config.toml
n_layer = 8
d_model = 384
n_experts = 32
experts_per_token = 1
d_expert = 576
d_shared_expert = 0
activation = "relu"
moe_layers = [1, 3, 5, 7]
router_score = "sigmoid"
normalize_top_k = false
routed_scale = 2.0
balance_loss = 0.00117
balance_bias = true
init_std_router = 0.0323
lr_router = 0.00044
vocab_size = 26779
norm = "layernorm"
norm_eps = 1e-05
tie_embeddings = false
optimizer = "soap_variant"
lr = 0.00716
grad_clip = 2.0
batch_tokens = 131072
seq_len = 512
train_tokens = 1120000000
steps = 8545
dataset = "wikipedia_en"
Below are experts of layer 3 (counted from 0) of a mixture-of-experts language model. Rows are named router (the router's row for the expert), down (a neuron's output weights, with its number) and show model dimensions 0-127. Each number is 128 + 32 x the weight over its row's rms, rounded and kept within 0 to 255. Numbers have three digits each.
After each expert's rows: "comes before" lists some tokens at least twice as common just after its tokens as in all text. This comes from a sample of Wikipedia text that the model never trained on. Tokens count by the router's weight.

# expert 4
router:166108165171142201114126133157147123153162106046139197133134088111132190074111132147132134143117117121125120144139119147074186124079143165160116117149122129129162110103092170147134101121139082087107175150128153099167102087110100178155135151156123073123149156176137161086131117179194151144132141075097072182078095160134150170081121113125128088109123115179165174125161087096170108181124
down0:108193126108171113112125174083120150151165119134088093139098125131148107090166153130083123048115111172073091115096156097094139082105120092096148143166235132143123162128082149147160133129112080104124058107127114113103175138099096172111062120112194130149086094043156120120121187085128120159117145156158135157168091081163116134103119138155178132127116121153089136066057123178103150156132
comes before: " ", " (", " to", " Apps", " AUS", " Northern"

# expert 17
router:090129129146079110125093146116138136104104143121193137105161174152167198167103048123085091094112178113105105131120108179103189086161155155150182173149123137085182096128163118171119147108122207073132100089149175125103081128143117099186073200167151106182102104149135176135114107149151147119178132144137166174122099159088129150106124128111099089178152145129148143090138137060135149115145
down0:144195140088110136162127166146120099115169073150183174148114138093139111104123102116087083085171182070114083099142112127103083121085099094161131152073144156148154144157133097102142145166143198175144152125128111072137133139154141136141106072135149180114146149053114166096141135161116090107101137146106112141154200094169134135188135113122162178136144125155132146100158103117087100112150
comes before: "|", "\n", "-", "==", "===", "The"

# expert 24
router:118122097106141141108154114133120116149081166104167165107157140108074130114118076161115147105090099151119124155106109100137142136083166110142099151140154169084186155132121087158106155125205183089113086075133148098164075104120091089096076108140101116096173109156135145156157130121101119130134106192132131135122103143116135191101168143149113130115094125170155166135203152020176118156169
down0:121111115082126127161133080172147126128144117129128087102065210187108125120177142199135157171096138144146189119138104126125116101120112111180116127134187151211114120126125096101133120128096144095152150191116118110139102119140091080177126165094138168128120115146123156114119087172098138032095175194188104136064150126117115059132143133153181120115102151139102135107143150125082114098069
comes before: " and", " which", " but", " the", " he", " a"

# expert 15
router:142103127096177109136144102148100179137063165153150110079158128077123192137158085173151165162097087153136151090119169166097140112058154133135168118164157161128128144104121122148137080124158189150108100100128087109130101105126110087146093158125160134129170124163131177174154124099138122101134075085150132148169110110055181135121159116153113119126077119140200132090153121137158126125203
down0:106128156095156126075163170089154138178118151117058208108121118145140156246091197102208108122163170151120117136137100095125087090117135141150107143152141144126158154169111106178099123088165083125177128156130086095116098113136132066189121117103136162123136160161088074217124125133102132146136080144161094127104095098115175116112124140069115160126129172149155170150142160181154174172158
comes before: "–", ",", ")", ".", " |", "),"

# expert 22
router:122105097164096140095107077155151114183115192092131154103151105124078150122153141064168120107122188126155144151042088152081099113098116071129106142165102063143158074143051133146147100132176116109160069057117145104214110157099126109174050177137077103096082148132168091144082100146088145097132193108142104114194132113101190115104104160103120131067166115124122191091147125102130144157200
down0:190086108110115126103099073087082147139109093141131091084121178162104163072093105148135107118138117066130145070087153088149126110131154161143164195138116136118066106110135106116146152080081113147134219114164129166082126145155124137053065133123154159127151147154129112170115125157130115134076123135127161147114129155115126135125129086152117193143071115123135146181076156134062136158144
comes before: " a", " the", " well", " as", " been", " \""

# expert 16
router:178111106152127093108097105177098079115123167058110096144094138165196092109188134143132124180099110137121140064121135125066127144121107122165131134123088125099120105122113119158182081127083119084089114100089111168094118148112159155144129147147128088137060094091173101146101119117121049133086094110109154068152112175155154133108087083109127102146136107107163085058193140093120078159168
down0:059127120100095169120101162124121111114170124131070094066127126144128171152164113136131144127159139082115066140076033122111137109114166109090135177089177176149106146064153161104122117154106140142159148100107156144155124094192111170139184162136125117145106135143183124156134106132133148092157115163156115086173140084125092143128059103121107110195115098081162132126114047166102200114061
comes before: "0", "5", "6", "′", "3", "4"

# expert 21
router:128072186117164131127083162128144108110045103150118161136111143104122145169049125165130129123136087137238107126127126173151139129128132103120065132131136105039174119136065072173167110140130110108156151143165157094148050153141155102122116177100151068114154171174191139170152105131118072073167138143110148115119093128067181153087121126079117134117113142159196122147153148138154045146157
down0:137097167173160024109167190136102176126094110150179125115085103100147094129075155117112138135149136125116091072160153162198171181146150159109112123118121077179086083123102118120101120137100142076178120178111089109176174105153145135119158064115109106147128132111100130102124140155110112132126140109105163094151129110120109114123164093119148108158161099171177138197173132148123174106147
comes before: " ", "\n", " %", " Votes", " Total", " Candidate"

# expert 13
router:133132136093123162095138070108163125128170200097135099098174172122141157137144095166147104129160099164165130169137056111092200178067119140182173138133152125129147164145092123167197154129162174087095121102205150118175119129074123166143084086090105116082115172106116115133103141131111147110148126147123123136193096106156114204133174142098068142151138102137114115161085125145125127171158
down0:063145130125167088188131075071164044132119072103138107073143123131117131142163169108078091171088126122111125121108116188109048106182177106149094120139095120086130128058146189148171148111136136111093148140114114077124129109088144045144148113144139095141137083130058130155153163132156124114177084193104161165133128109202107166166187080135110109159158160205120130137148140190137087125141
comes before: "s", " the", " a", " his", "t", " an"

# expert 1
router:105157121106135194138167119124121118120108129108189160129124115161110097145121098181144168121081148137138168121057074132147112112126140107135130141131170078117079148146107135140234064107118114080149148067133169105100137172116126130164109158143138118085076084203209180119124081072120120119163136153141106104147107124101104139080092112153065109140138159126154076095147107113114124152106
down0:116173099096147124136123118141072158078110111123179125191122074186156117171176103087101115144187164171116120125071129131106128120170126126101094144066083139155108137061160139141119126096120141149115123140137108121112182143175093128178096110139192175085088075181091155139144107151194106122105118134167156121169139149196122085170142144086128082122170093097127122131130174179162098134170
comes before: " the", " ", " a", " his", " their", " its"

# expert 18
router:118124187141152103133168105145117159143116134108159154178170122143137129137174076114171105142112159138093143144134082127155109165108173107128164107136131130102121126148149150183178154127118142126084099121126121133143075109125116094138199170204090117125110193137139141153103081167084101144120139136110095131054144141165106182150153165070169151066123150191162121124175139146131084138160
down0:162126176186135093183129127150192122126152141139143139148106131017121143141134131164114105162196115096131111099162149128167134129113087098179142143130155085132180144135069130105154095189128188123134082110097141161151126126139135109084081166153179069133192155128133108093101182125128151139154134057110146148136179124165181228142089131140116131118113114133093131072137123144128178142139
comes before: " ", " the", " \"", " to", " that", " him"